Below are experts of layer 5 (counted from 0) of a mixture-of-experts language model. Rows are named router (the router's row for the expert) and show model dimensions 224-447. Each number is 128 + 24 x the weight over its row's rms, rounded and kept within 0 to 255. Numbers have three digits each.
Before each expert's rows: "gets" lists some tokens that make up at least twice as much of what it gets as of all text. This comes from a sample of Wikipedia text that the model never trained on. Tokens count by the router's weight.

# expert 56
gets: " was", " is", "\n", ":", " has", " are"
router:141115107151104131126105133126160146149119110148119142138141156152137150168112158154139109157108096137129123115108156081103085144165106111153144109141122125123100136128121111138149146121102136164125095175085116171137135105150092119137120169174091115130148127086103129131150124109149120108128104141138144098087082107124149119169134136184069106157108101152098109140119122115159135106103101163164116113124128145143084135148122123110117148130111116106128145154128108131117133163124111125133158157108138087160117112114086146149109125137155136198116153118156129132127122119133120166124107142112111098148187113120071128125120113105062135137136146104111126147169107117149123104118

# expert 31
gets: " the", " The", "'s", "The", " his", " an"
router:130137126135153135152146090104174143126122114124128139101123099141166153160127189105114137139145133156127093135160110113101086121109141121119140121161106124156102112086136118115116084102097167135140082120098112128167139095127131119132168134132092078097112153132117156170137162147095094097128137144092173133090120120121160154139170131163129118112136137113114130152154158126152116099103150156126140166083102129111135120116109096082117138124102145105118145111086119141149152143135144114144136137155146114120173096116133108107120108121150101137119118097130161119076131105120100158127146101137100122180154135132158084119115158128117093129145113069118183126147155101152110138127

# expert 9
gets: " as", " with", " he", " it", " No", "est"
router:131115133121123104096150131116171140151106124184115108139107131163116127159104170105123152106137142148117146129150132126115128135144101161123135111134115126143148171098119133153125145079115131117134132205112117126100125111194094127161174158139126120098139137107123155130130169123094142090122130153133121115111097148119129110134136112118130092164123126102136121074122126113099125116129155131147124154104103124117117115124125087065117134105136115136131127132065090138120120123148107115153126129124146125121116111089130145102110143119181105141138128105137167139123138100093109162113084136077097163106086162114138143086118098106075103113119136122132169165109156139127149113110

# expert 46
gets: " of", " for", " one", "|", ")", " other"
router:151137132141168125124119117120154162132138104132102153128105126137140153122107170127099151084132103124109153106150141105091095121150104144104115146145103127158121143154128111107133126095136161162104114151121125091113148079162150128100122141171094100175160138123147102154129169127075125112137142151105127129089158150145137145137162160128131124142127115133110136124118134119112083091123096142140123099130123142121097121109135099074155137114109126128156112133097095124159126157137142143195139150147149105141088077102156126138093092134145084164122163102115161134110145133127120124090121127153106175180131134140068110129136130112104118155155167125141142139152139168154113072120

# expert 21
gets: ",", "19", "18", "-", " km", " made"
router:140128153102174125111147179190115158147131114156179153139160102108144139147149192143124107106120107146112130106097126146131132131124123142085148111135123130131104164145107091127166154117133148134111071201079134109144104133129085149146150149120079131126132106101100158095152174143100110101112139132132128110111150124141160124115120109158115147098109121108130139134135127120153104121111135152122117130143147142089051125149128159136146098103140117093163111157116127117117113139141145102156078136089145095087139128117119123106138119138102175151132159149170162084098131094098136136126121092124124126148101117111133102107158122087112085169152084138085119136131113118115106132121

# expert 24
gets: "19", " (", " in", " on", " for", " –"
router:106126119152092099173125156085137072143115128148110146126088091116126118172123182106120147162082123183088108130167111108090098126133134132100119097150120152198138147117108097176125119109120144139143123156129123103114146113189114116159136107114103115114086127131139184140134138123113121077132125092128129135077109120129158135137156097141091133118137106158157118109089147113131093119095119156126142139158090146133085145113083132088148157092130113111130144080114164124142103165111110123141096137095140103123146126106119127109144121132132098146093165093137110126111135133113118120127101101148125082139114104129110116126102128116139094094156126139130133129111150153099116100132

# expert 47
gets: " ", "a", "ia", "A", "al", "ol"
router:116159077154145149115132130092153124123122105127140117157089163148105126183170154085120140163109131132117135100106160104127124118126125147091142128167142143094125129119113156126101130080133176128136122178125105120124137111175145136145135092089117145130124118115145135174153127127097091091122112144123114118116099147125182122144137158122134136155106137100090150112159136124156135144160093137108113148118119123115097165145109114118139139140132112130128140124082125104139133125113160105169136100139138124128089087115144107158114112139142086166086163092108155146120144172105105140134184112108122137142143100128104146097126082117124141132152143140107135107122145111140138140119

# expert 14
gets: " of", " to", " in", " |", " from", " between"
router:146142149152121140145127114147138151136126148162167134118092139127133129179110148159132106145123129123146116114141117140084101130161108151148150132137100131129130117155118095122090100111111182115145100162111103127107148088126134118126169132101108094104125154131106114155166131150187102110123156149134184151076132154130147132154177112153117142142144102112081145108107100119174105112079133149122136150114146153115089153133111120157139159106097110126160170136115087132119148146156179135153104180115173120137128102171152158116130123138143099151117139156152137119101110160114085148140117107078116157132081099152116108101127115115134083145093095160149138145103142106115141169105

# expert 15
gets: "|", " |", " of", "2", "0", "%"
router:150182105122144136147100148117111128140119073103112166127107152164152138136143154121087132101135107153125133124149136116135128141154101131091101149144150142190103151151096137126097135110137177108123120176130130140113132054118141086167116144116169087136142124119118155158138179109092118053097147114098142117139128143119139119130103123156116131120113118109156138110154167087128103102092129129152132147128144121132110149115083125113102131129098129096160124144115150131116119151152111127130113128124134150157118093084154124148125109185148121179128185122136125159162167103123097116106120145171117103124109138134155112107098154101145104148142150075133158121138141116119132168134

# expert 38
gets: "|", " |", " was", " a", "_{", ")"
router:158121077163154110158106123105150182119112119153133112142138108110105142160131115092134144136123147127134108102142145126116099133138132122123187087180172141129147134127114116172176107108109138134141138183123106112140130115142120123157136152122134110142129153078120105158107156127085124108121123118149099142077136150140148104143114080123132142107142120112129152128146123156149098097117110101140142140139105131119125170121133152093150131110152132086099132102114110154116131178157140140152126103109142140098153085113132073135120129123171111171133158105146132144122162125143130130140107138123126148124130111148113157110094144055151110125113113133116134111152145109157139161143

# expert 41
gets: " |", ".", " by", ";", ":", ")"
router:137164120078113157125108114134103135108120100133113144115113177183116082177101168159135131100099119079173105101168155108111116136146131162105170116139127129142093123104117116138129126070097150106148122148117114138107129080150119126167130121114107132161146162113113143175111154123082114087145116138097159135079118107155124132099089151128136105129137107112152128113152184103115161083097164126124123095074117126146138136156109107091097136136138122139128140087097122134156115147112130106174141130140115136110103120084122121116117132137126107136102174118152131112138143167121089104150115127104156116153141111141117162097135109137096103161119121101102109136137138126137141101113

# expert 5
gets: " a", " his", " her", " their", " its", "or"
router:103136123103126100119121120116119124129069095138108126157124183147108149141106185141116147117153137134081153128184150096096122141182117126105117111139138151131133131108107133123136133119151135155118115148106094163088166112139158130140156147087138099172163150075121175183156148138120106101123134162144198105079117137158153125157113116149134128131100146149148118152134152125136110062086165102106131119100159127106134138133147104094122135124148137152151144092095097117124130119119118154167125141128159109146115105076128144126142108120140152170090173124142147132137111133091114116133114136092146095123126145145127121112101121108090108118122156145102141122135145115149134105142

# expert 28
gets: " ", "-", "ass", " more", " over", " -"
router:154130074098142097124133132129107151151156130135142106142123140079130132183155160135117140102116128135119132106143138108083146126158138169106122118158109138150104130112154096162111133136100134123137097168125096096114145101141079131140166134113101072164145138110117161119118169140092099119116149144089126117122109137169137123155101128150129107109142137069124149133123135095084095123084125169146128147121151100137098130136134127097127153100135172086105146086086132139120104138107139145118117144166130156113114116134116111159082089135170152158116166132135159169152134124107127127075148150110108139131134138142122124094126124147119133172188107139096113131136087106117133098144

# expert 50
gets: " of", " with", " /", "%", " and", "0"
router:145125105073144105127097119145138142091106086186124139116142137133126117222111174148096143144139159161100138119135154108088124112131123124116121132147114165142089161103123138139101125115097138124148065158115113154095163089160128105111131180155151107114145135123158145169131156142114104111103141161153125110099091095148152098173152132119162141141116099096142151127154139144128134111083127159148177160132121128142106151104148113135123142108137092102155131100111106121124107122124174095136118150107142103173099121107141121143107124124158149150130158095119157142105154132112099124103146130131137126170131111142119139138126097112118114103119140095139161131108111090113125127130

# expert 43
gets: "0", "1", " |", " |\n", "2", "3"
router:113137090113141117167111120117125095148117106113101160113110131091107119171129144097124116115102145119143154113149101095130098155115125136103099081143115141183122164118140140161144129116091132180143105146120114097131116095156134145119160166095098101141116114134131139143115159143121095102099152128066167091090130139183164123133180169147096159093118122139135112133145152131120115095091133137152121143129130150127107185133113168084114155113129108127127109124093118122138135135158144107123152174121169107134135108102131108127128117127117126108133116123109127118101111107110117147100108117142099120130145157148102144124111106107091085126158138100128113163120131154128173148122

# expert 23
gets: "\n", "0", "00", " all", "|", " two"
router:124163120107141136163127147137138138087117108172114117169103141122132140188118136130116165114129117151105103099160151137081137144146116118110122106148121152162132122117130101147122162105123121140117096174077111132098144114105149108194133172086125063134143130122120136156113184091096097139150126137111115127072065138191136129155171138155112140141124114089148162120136148092113098138131138138156130131136143125126116157097115123085108134115102122122147132123096104116127130160133118096128135132122130152155110116104153105140134115148151168163110171153140149174119149117110132160119104096093103123142116110138129134100106134086155088125159140089136146109142102090137128123118

# expert 0
gets: " and", "-", " or", ",", " but", " also"
router:115128103138112110108120136087148126114102152149147148149134171125113138165114126118109120128118091175097156133122135121111119156127163185151168140145125094150131159160140125130140150101124131104173103159112140135110096095155149099151149126114164091120141120125124147200152156139127101101135166132081105131101090103140146096129140163139121100139090135127081119096117105099118122092109128113161140113139127118108103160111074122094129144121121100160140143136112116113132100143136090127137131135156157060152138099126095136122124133125106139168109140139117132114082121086135138110114169114136123120139105122149131123113157110131157106107129135143105134136117127120138141098149

# expert 60
gets: " ", "on", "–", "a", "am", "u"
router:110135099117104134123134123156190137111155152115077145085126123128125139154100129135123102109113166145142127147143138122117120127090119140163157116135109149145113104148087082132092147153126098135143106193106105110067174119149124101138155189126099094133142156125129124154134146155070124113136129139150138121067129096181127147149119119142112087155109091103148142113129128117135123119099120168153123120133119127078086129125125137126098112099144118111184118125094088127109115119141112114137111122154130108134127116119109126117121142110147158161118163150154137120139170137148105117129141169098156129150102125135093133120128126100118123118148101146106163141152115117143138120118

# expert 36
gets: " |", " ", "1", " a", "'", " an"
router:118123118128138065118116133130138138105081131134150140148093153105131101150100158127117126126099098184103107122154132159101100096114130131129150110133116146119120152095142067138147082093104144144155127135099108101077107100149123137132142196147095076148110117096144155136163136131126103121115129119124103154085090126155121136146135131143136087133138103133146134135118166119131073120089115140124164106159120134099123144144132135109102158108170137134155172098108141108177138138126115135150135146136142095153087109129120080154090114102139101155093140137169168132104140140091119151116117154154143123138125077115104103112102121126107146091140134103127137114106113101139124101124

# expert 16
gets: " |\n", " for", " B", "et", "ag", " him"
router:123121116123155111134120130107147141131081091176114136135126124151132124139159165104105126115115123112091103129191091119103138143168124137119136097128122153172127134138119104139112153121131132151158095192116092113112138105139097116100152126139112089102127137152119182198124177153077110101101124114079149116103085116153142112131137147142129123144115133099152116133130127159139114091055131162116134169133160123127103129120105093117099111111055105128101133123073107147135111147136152116137100137127148127117142128109130107131127116127147132165082135129125164117142121128150111108090142118110111115136131130125135128105130154140121125141127139098104142147116124132183132114109

# expert 33
gets: "20", "|", "2", "le", "ass", "1"
router:109139111141106108114147154116157177120133127131134125124091139147120132160152157102139110115149113141122106130150153136108134144156109095119115159101144115136133167112134131089129121119122120123100122177102136114141173095104160089154141128072137086143104149136126145144088164118101092074095126139113153105088111110129153161157111148177107128128091117101127185136116159110127148120105100127125128153130102107139127135130103103080119110088142115091154158105115101148115134101142113138172140088143118107141131069128132118136120120095135145154099185105160149107143136172090117131100149168120121145139115142158104120090106103145145094153133105116136153151137133136119114093130

# expert 40
gets: " the", " a", "al", " first", " all", " •"
router:153156118133163134116087148114129163151118140066120128159133127105156115160098140086090138129120180158191123136127136096082140134139089152068140105142142140139112124116160101125105138153083140106128135144163125119139121101138134109114132124116131092106135123093131136163119102123106088093120146141101142122108136132157123135131115153119078180123114149088132099130077174134136116103086150116132114145097178137115123117111139109078124090138152134124168161111086137104101141171136116101141104136136140112131101119117138132144100154160171121158099174110138105102065106106120102120145110113117097117129138100114106149113053123096133122117113141080134132156109106120176124138115

# expert 45
gets: "–", " \"", " more", " season", "ed", " ("
router:136122111104144064101079129139108160127106128128106137139129095097151127148119158140099118063112068129128088125103081132125110163117134135116115103169143092163097162127115090147126126105102159123104092180132102129133119110129123133136143154122095142116173164088119163144169184126115074098133138108091154122104124129102117134149097140131143124126102134108169149139130150086133107132102095116161109156122137150094103132151121145112133133130142149127103105160101129112131121164126107113132102141116145137101114119152099130088152127099166137167122178088148147145114165121064088145108138154121134139127123105150123180103097152107091111155155147104130143080130147113119118131139

# expert 51
gets: " to", " that", " which", "ent", "9", " would"
router:156113133098121116127152156145127133111144135101106151111124097105116107177120147121093088126122105141122156122136102102119116131174121158115127140134158143115121150148105122150112128131055147191119115186113133126142127101143119134108123134109169123116099112093115118143132162109074091092113123132104123118119112138119146110158155093141095117137113079110165153125141182109150122106107134157111138149134142113112084129159114121074105149100122129111152128123106119141127156153120118117103117145123179120129156095107147117143095129150145129162117211135193160117098133166129122161129113135114088157136161153145123110126078114142104118138141144154127122109114191126139130117124

# expert 3
gets: " ", "s", "0", "m", " m", "g"
router:142146107119144130128127138094133136088111126111104160174104116130121144172100187092100143121139135138090126111141103083114110148129093170078135122107142134124097125119095086138131103145118158138156128173088161103100111107119104120100108148085106114136123120126118107165143142134088107093103122147111140140128123145126143112147140127185090086152158105111125144114142163158115106106082097134148111116134109120097093160133116107094104170140164127142153113065133097146116099162158091154141157177131135090142144133101128144109132088125168113171147174097130162132127138127115111145112142129145109103133121147173096131077115114111084113184119154118141115136123087120132110116109

# expert 52
gets: "-", "|", " |", "h", " for", "ly"
router:133119124116135115139098147093155174151126124148084124138136138157148176152132112096121168117110113138121104108163123123111124127131168116147108136125136118139126128134131098142148149128128166133124096236132123158109148114121122153162143126125096117135137132141129108144148160099081107094107093129122162112125114096125164101165084160118082110140147127131092123126141116121132099068146158162114137143151134091128110132130130155123102146140121121154127095128068104083124114123152096128141116096146162176111110106075108117096128138138183087188136164094091163139114124115111117131090132151145161105125120121152115129114102099090104103113169126171093154112121118088136115124124

# expert 25
gets: " on", "|", "er", " The", " also", " new"
router:129145137115128106153124128123137112143137126177148163109112143084135082166104124153115131158118163148132128112122122084106129140123124127134147109161120146121149123163112084110133089117111138111115138166118138150122131067129114158141121134099140122136115156131124142166139127135108093096141115147112144123122118126145133090172162114128110139143134111111146149115137153124140143090094126101104157126139132144147126174126113099115147118120129110128164158129121136175089139177142122122106112171107165104126113103100096126148101120149148168178112161093102163140078111147110097156112118119127096143138113115140113108114155105127116094119109172165124133151091101175123126143137

# expert 4
gets: "20", "19", "18", " D", " F", " C"
router:112124127106117129121094164135133162116132110130143121126145144144143115146132168142128142145081123120116111115157141115099119123138147185106109115180157111100140136163100142128149154109154082160107123198096100142090141131150133139099170137109146096145128116125101154135172163140106104115137131121087178120114133113126113107145135143111150165119132094119080155115085148137156092124114117142133157101161113099133061116087102138064080090117144152170098077142152119120152146122147114118183133133144159131118117096102098078128110073126131153126135148105144147097122145120093077126109118087134130112122130091108105121131109112139126102125146100108162101157139127086165139145103

# expert 39
gets: ",", "),", "\"", "\",", ");", "id"
router:104105114128177080122123128126201120107124120153145151110130174156130136117144131108137147149096124140146126079170099158119113135094159123106120103107138129136098151164153080111120130104135130122122145193108085161117121115146114121118127162090140066139100135117113167109127155146084110090115137145124143121093121137145140107115096138130090113099138122087104154137180156156118125090108111147150180104141124159122067151160086125131108097134124093140148125090105088119109113109127080114127147151129128136151130110096071147131117103129117122156103142162164097133129128090130104164106124114127117125168120129112150137122117104120111090155094163088128173127135111123126126114120

# expert 49
gets: " a", " A", " In", ":", "=", "In"
router:151153148110136084177129145124099115125131125144113114131103160106112127136099159077138117116121134162105144149146143119110103152101118155143147112141174101132146104178110083151109114138126131131166105188124097122076134117152116146105167132131093084117182145104113148147147144131120135111143130132141113135145090110161147105145132115125090119141119090130148157112133133083144134128101139134162105144126163134139087129143133153099143140136165141141145130142081078137130126131110132137077134124102135136166100125135122132107180093098153151189088143147152164111106146080114120160106115112103162122125090124111146103124130123069122084111156144124118136143168136170150121112128

# expert 19
gets: " (", " he", " \"", "ing", "%", "m"
router:134140084107134152151125145102124135119112122103120159131117137148131129134105159164127142131145152155125100146158119113127117110126142099114156134143118151141077123072125086119134105101095169133134139197115105116128106120143097112096132133137091111134128120140157112179135138127098104090096154159106145145127116156177133133198096108142095119147102140122113089142152129123098095116121133113158117131080107139104083136168129116126101140111117174125176134140149126103107107106097137162149087158121139123163103140116118110118130132124122146154108178097116149164117149088099107102131155117070118090111099097145129114133085121099117128123125151118155144156136132115149116110120

# expert 59
gets: "==", "0", "===", " —", " film", "–"
router:150154105104144093146121125093105135112151112134103147168114137146112130148122200135104129115131084135106123098142139109126102139128103123126140089148128120147136137076141119126078128112080152133109108168122144144101133153159128108149135124121122130110150166108134141146126160145087108113156147111113163178077115172113155107110136133138105117116101129144143116146128139084143111112099138135148134151141131129119099141147083114095122135133092140112156131090128113115126086120118124115100135144138138105179118086128103117129120093156166135174149172147163145110105141114080117130125149078158138124157116145097132150098092127101115127127188132107148158135089105120127109114109

# expert 61
gets: " |", " \"", " (", "22", "16", "04"
router:158157120124153145126095152114146158129127099151128144141121100172134097168134159158109117126127096124122167108164106103087094165165139114123142104168122133154105144079135136117098111090104140129124096166101105100113141087121134125134110133123103106149101137137120150148146154151066121109113134152100104140089100161139114097130162139157107099128128132087141109110133133110124110127105103119118113142109143095112116116129090137099157137134119141125135168119114113166104124126181155121161145111126165133122148105142125117163161129128145137171103186107146158188131101132097083138098153119125094123129118115181106155097126101143130123130139103089146076109113146119150113100093

# expert 53
gets: ".", " was", ".\n\n", " is", " were", " as"
router:164098132127092128151143105129100140159125105154107114126133150124122138116175148109122123127129184136125123144094108135123142113107155119128133104166133127125106139139105133144147119129141140120130136195110095125147103075164124113117117122106112099171148137123093114143138112173110115104161147149143152094156102087146127126148123121186119128130160096108141160104134122097129155106092140146141079134125131140122131164160123123079113120084167127104164097121104092156137172081099146139163102138120106112127115076091085091099108122172143106183175168123145163114102118127128125124115122139111123130117122139138124152084099118127127138098128134146103134126145094138144130146109

# expert 32
gets: ",", " and", " on", "),", ")", ";"
router:124138187090158131124135147123126149131145085195133139111123135130118155113129148155135096132137152120081115116156142126117078159135142163128154115141132133136158142164130112119102152152087117088104094162084139102112124126109130120112134138108099131141141119090139156135142132139104101093108104119128140122143158098153142098156127125166093105116088115091120104113116090135114126089099120155141089149113131130120093140142150116066131124128122150133134147138073107155121115135125139090101138166107164128140152084132100140131146128127118112148117159122169137071144154122118095131100134129116129171143125146127095130074097127096117108131145115118151089111131156121146153106144

# expert 55
gets: " |", ";", " United", "and", "ers", "et"
router:128127143134131152138129155118127139081120122126090145159125144148120130130108136124122120114104148132175117104160123121086121143167133147111115126114142110139157168136124108119146114103113137171144083176089132131073137103149131158139138122151106117145136124119116149163149174120092094112104114145102112107063116137145128138158135132144108110110109095099168132107134132131115100124078146155100134132116145172076117132146137101103111167100166138143125173134071126096106148123116150116140140137148169139106084096141129142127176109125155170163133179125150161115106091138089123129102118175134094132139148129148097147098141141109135120124119070105123139129126097112106121124166

# expert 35
gets: " in", "\n", " that", " the", "S", " N"
router:127109116114149099152145151133154130149149135099177100139109178132091149154147169136113142087145128134125113168167102118117105150137126171140151113165097113161131132131145132123126080089112162195127126128092112135122156110138134140107151115147117082106136129138128125148143185162098072132146143138130127149140081127148156105135116145130105080136099120100077143097162153158106153145080150112098132129108166120167112184128132150070125137096113144127147122137126116106148153083126123060097152124136127133104143153091113096144120119144133140141151155111175167133073138115095094167119115136147135130130135125125102136107112130146112129117147160075086122098190128116139114117146

# expert 17
gets: "-", " be", " was", " been", " later", " being"
router:114179151061145102124109162105147146116130093102121113148125150108111159150121140127131159152076150146137119129130098118122108122104108116113146131127140141150117155146147080136134123093096161173133098200097149092102167077139129143127142156150126094127079115108135164168129144106108125134132135118083157153124102131158152094147134175138137110101118138097074107110182101068118139122094108168117109127112106135125087143126118162084129136105145091144105155101102078126169101129149130118152121119103123106119124128120113116157102112146118153141101165080117146159111143136093101106130140121089145114124130146147089126080094127131105146139120146111144106115121116125166140095146

# expert 7
gets: "20", ",", ")", "\"", " \"", " and"
router:132121114152150119138076148067174110134114119112097106149133166157121125155127108108091152129117130154138117117156120109110118133138134154155131126138132144159113134126125118103103127128139146125105122180142115105109151098158117090123123169099131086118113161134088146150162178139106134079134103116080141146097098159125130125139117141130105172130098136107132179119135166120135107116115131120143152142134065157134083124120048129090125140101106156106129117133121138141102133166159162125170111160111139135173147090090105151109112127140164148177132187140127163156131112118123116145148133144134139144133140139115103130136119124139121083137118138090161153147130110075169129117119

# expert 8
gets: " P", " K", " B", " C", " T", " L"
router:145152148092124131136131125144104133153110115140152121145154136133118115182097180134107143117111082134118132093106135104092136121112118147133155113136094139144156139120137109121128148115181126171150118199150084164103163101126097125101130122132147137126137119163110147161148132179082137074126127127134158135072123099110115133155134122133122118138152136138144106123150171115133111088113122181171147160134127144113104141165141133122100123113154121131153137135071131170130154117110118124139150126121145088130125124119136120103150109136150156142101132109155186151061102120114151157133129139140134129148103155129088141113122125124140121159112133096142145112170115107137137112118

# expert 30
gets: "o", "an", ":", " B", " S", "in"
router:139130146135139106132087142137137129146131110103159120138099126114136133184127186138096103116112113136082116144136123117097101112127131081114164083127122101147093157161102125135112125123128128146173134168142146110072157114156167089129118116142098105141145132145136108161116142141100099107114111156092114121103098143120156138188106149147129100160124110117162132139124141108092048123089120124122145120139126104071068159143096133092107146099133107108132160108094130154139088149173128112144143149147147122136126099113152103154150138137143141162117162097154162143108193130125147156077150114172116076116134137141111115142146111127103098161160129095098133110162115106138150125160

# expert 13
gets: "\n", " He", "en", " |\n", ")\n", "re"
router:119137100119142137145134090110166124105109133167128126141122124123122124158146130112076117167129126127115113145181130136108098153153146163101136110156121155135128147120113122173154152092102135117120111188099109117122150104139125129107128159099119106120113149130130125136088131095120118110102150138120163078082139131166145150170141154160126117107091122126116156126139164129139086141100134144156118111145121141110120121136084115101089147122116107129152146160072095125131117096123159119132155136106124095094125087101126123153109100099135118155095141109128153109140106146112111122124145144088095124171129111139103137107128119095113128135132093096125127151143134110139090103122

# expert 48
gets: ".", ".\n\n", ",", " |\n", ".\n", "==\n"
router:159145119119163153105142114110089148134158080176130122132127153153152104137091153123136114117125146109138117128140122135121138130074125142122093117168144133090104137082117106167111152109101155113155111166113108106115122093145150129156144142077124091141156144083108112174127176112092080100129146108115104078123132086160150097160121112172111122140131097127144157108135115108112126094088130131129142147099168122089120112158097106113132116110160120104146136095064091089118148136128143135144120100135136120145131134115114104104150142146139131162114153101123119122100130092105095158107149159124136138155093128163134138086104134136088158097133145066093137147108124119161125098120

# expert 11
gets: " ", "20", "10", ".", "11", "12"
router:161133112090160119159135140102115159100108123134131176148137152149151122144122148163101126111099147094114153118144107135106156105172132135110118120119120117139137160114102096160122118107122133132133111159094091088143152128149130119135162150103139074096157148110136161131137153089117114118123140130095157120096150118107136144147161093173135153099112136113113135115190119124101123120097148147124119148124116119135085156128101131083149146130158107125127115153111121096116117167099149096130125159174165137133095092133118110105130132169150142139108180124173132137117130128081082140115113140119140139142102131148121141097125159126123133145183092104137150135109144093121137094088

# expert 44
gets: "==", " it", " that", " he", "===", " which"
router:072159099112134167147126150101108137145153130108145109126106120131145148184088127102110141157131126118127111158116163110072120125127158133108120166165117142128112126135105073176071098141123128147122112171106107131100116082124137131147147152109131099122128122111119115145107147175125108118137103141131152089117103121157123103159148114119104155140125128107107144061151096108136167145097144108157131111152170151102136147119112175099123110114107127148135111165099104118124117114136130104132112142140185144118135133116119118119124104126161128176127132130152159130135130069088091125123125142127123129170119090165139091073097169093131125099127129144149113150150131117130130115147

# expert 10
gets: " to", "19", " by", " with", ":", " from"
router:152134139081139098141160149107106133145104116131159153128118149176115161130136166118102132109142104147129074109142152159083131133132153122067147111116108076158094151129103109130137173106107143145105127165113119101098169117156143178173128162137105090121114133109107138142137152141059090102106115132112161139095150107070154105150160164119101134121109082113134172108141121080132103104095140149148131153156120156112099108124077096128158147099138095125133132130098120115112131146137117149118134126129131151093156077107160146145118132137160123154152150096145140093105130113109113177137158127128108085126128088169108134110117112133136129112150132130102153101170140113145143115108

# expert 58
gets: " |\n", "'s", " |", "1", "0", "5"
router:133124129142113130128143088149123142147109073131132122091126098132121165138102138140134129086133141074136116132089112109117096154143121146133116135159081128133086139120128141144143191155102171159123083162128095119122147126125116149080105159082096127113123081096104126163151140151071124079117139143127119107154119112165133112138143135135099130109107131150153155169111132082108153104118130180124125120126175114123134147128133140080164147115137092153152138102107113115137151184159161171132120160102151154144099140126067111099137124153140153155110103118132175119135137130145103132125092129118149138141124162127131099118117076121110112164151140073144165094126142141194090110142

# expert 29
gets: "s", " of", "en", "z", "ic", "–"
router:121151102081121092128132140094128145113137068126087148143134122147112139189124115141098140102116138165097102124179128114138091133129103119135115109128101143162134146134089123150124135103104134122128134188107128088127147124162153147131136108115149101147171149149142147139141154143078126096155132129106159143099132140134102146126116110123083091119106159128090183157129169101105113110085113133138165124095105138105089154116081145104157132072108151148142105128132107117113123159167137125141140167132143134158125102115087157140113119166157121180130168132144146160158125159147110131112152112116108124121154136137144091104134139160080116162165135107100127082110108069125126109122

# expert 34
gets: "\n", " |\n", ")", "\"", ")\n", ".\n\n"
router:148131096084119149129122127084142159132129130158096129125133103146131114177109176078130126084122135119090089124160128134086137158119168130146146107137161124156116180129138112175099106135098152157121101171083114128124132113140140146157128148111110122085158147102136160151120127099103090135127119137092168117109117122163155116151127136140132101168114104106128188100110129137127155136090138125171124127179106124139117139131113079109113122064150123122140147111113117124093123155146087108117125159118186139145114084128121118136164091123140115198103161137177162150110129134134080123129136124150124115075155082158116136102109118146135124114151108160142109139082147154120120107106

# expert 42
gets: " |", "as", "us", "sh", "°N", "°W"
router:133166121099182124150118155143128129111114095151122143135162133135149092149157161131079108154148128120134110090160087109102108139127133149090143105138136104155107176112114141128131129117136180164120100167128123108099149119129111152151121142095115114127164164105129142117135174133084109106145085131098146117067106130134119127109177133147096143127126130137150119152114170095113108119080134147135126115112096128122088119143115151094150163125133129121135112123073101153123108159156107111122126146119179101114112087140143093175156145130155119181101129121177106136107097125131104165083159124112077096157132125125118141112139143088109103194147115108107143118105115117094117118124

# expert 62
gets: " at", " the", "th", "ed", "=", " of"
router:118128132108149101177139141105084140140178090142095113155098121139126131159107145153068151093120176137090130091124073131098155110130126116128100118114094123138117118129142076122134103114139178123141129164152098133105163104137122139099152162140134105126142092113130115141136170174141100136139095102115132135083090161144122100144158098124123129127133078157097153111145123085135110127093105152135151162119077139132094159164103137117156090096148127137119125124089108127108145139145148105118112119124173103116118102135163178095106142179170110144112146119155144098090114072126119189129130106144117120125156124149106155135105122135093141139145156119108114122116129136165094091127

# expert 20
gets: " the", " for", " at", " with", " two", " had"
router:115173106099132111134124151128138147122084115167078132100131136122136147149125143076079121125129089137118068145136104119111109131167120146148121110096186125158141145128088096149142140094150149111156089141119149112100125138109105124140125139104093089132141142142146148188116174131068124105150106150146156166138132133131133146142173119147106108129128082108152147113157130120152127079111152156140158120154158108179139132101097105092133177104152121120148146122081113124161106179179125098118145132101175105091123128104137099145104089114144124147136154074136142153113150103107115165109147152107114144123125127098116181112137087105122159150092109160120127117141116108125153182130

# expert 18
gets: " The", ":", " be", " |\n\n", " St", " city"
router:125166143111154097158110120167127128106098114132128125155110146094109164165148147131112139120134159146140129123140101092078120118120106137154112087159108110127125161112159084129153163096121122128153098154078123128113145075153104149146147166101125094159157129128106088179171145140101137106112164120100173152116105131141135146114124133156127111089115117126144120105138141118139127149121109150110164136114115140098122113133124123094128142151145112101127139122064102094109155154156124159141142132111120094140129119124091114076130124119182115144111165148118152152123140121094146148106135127155099149131114117139138130117089104130122080130153151139098134125157129095152153129120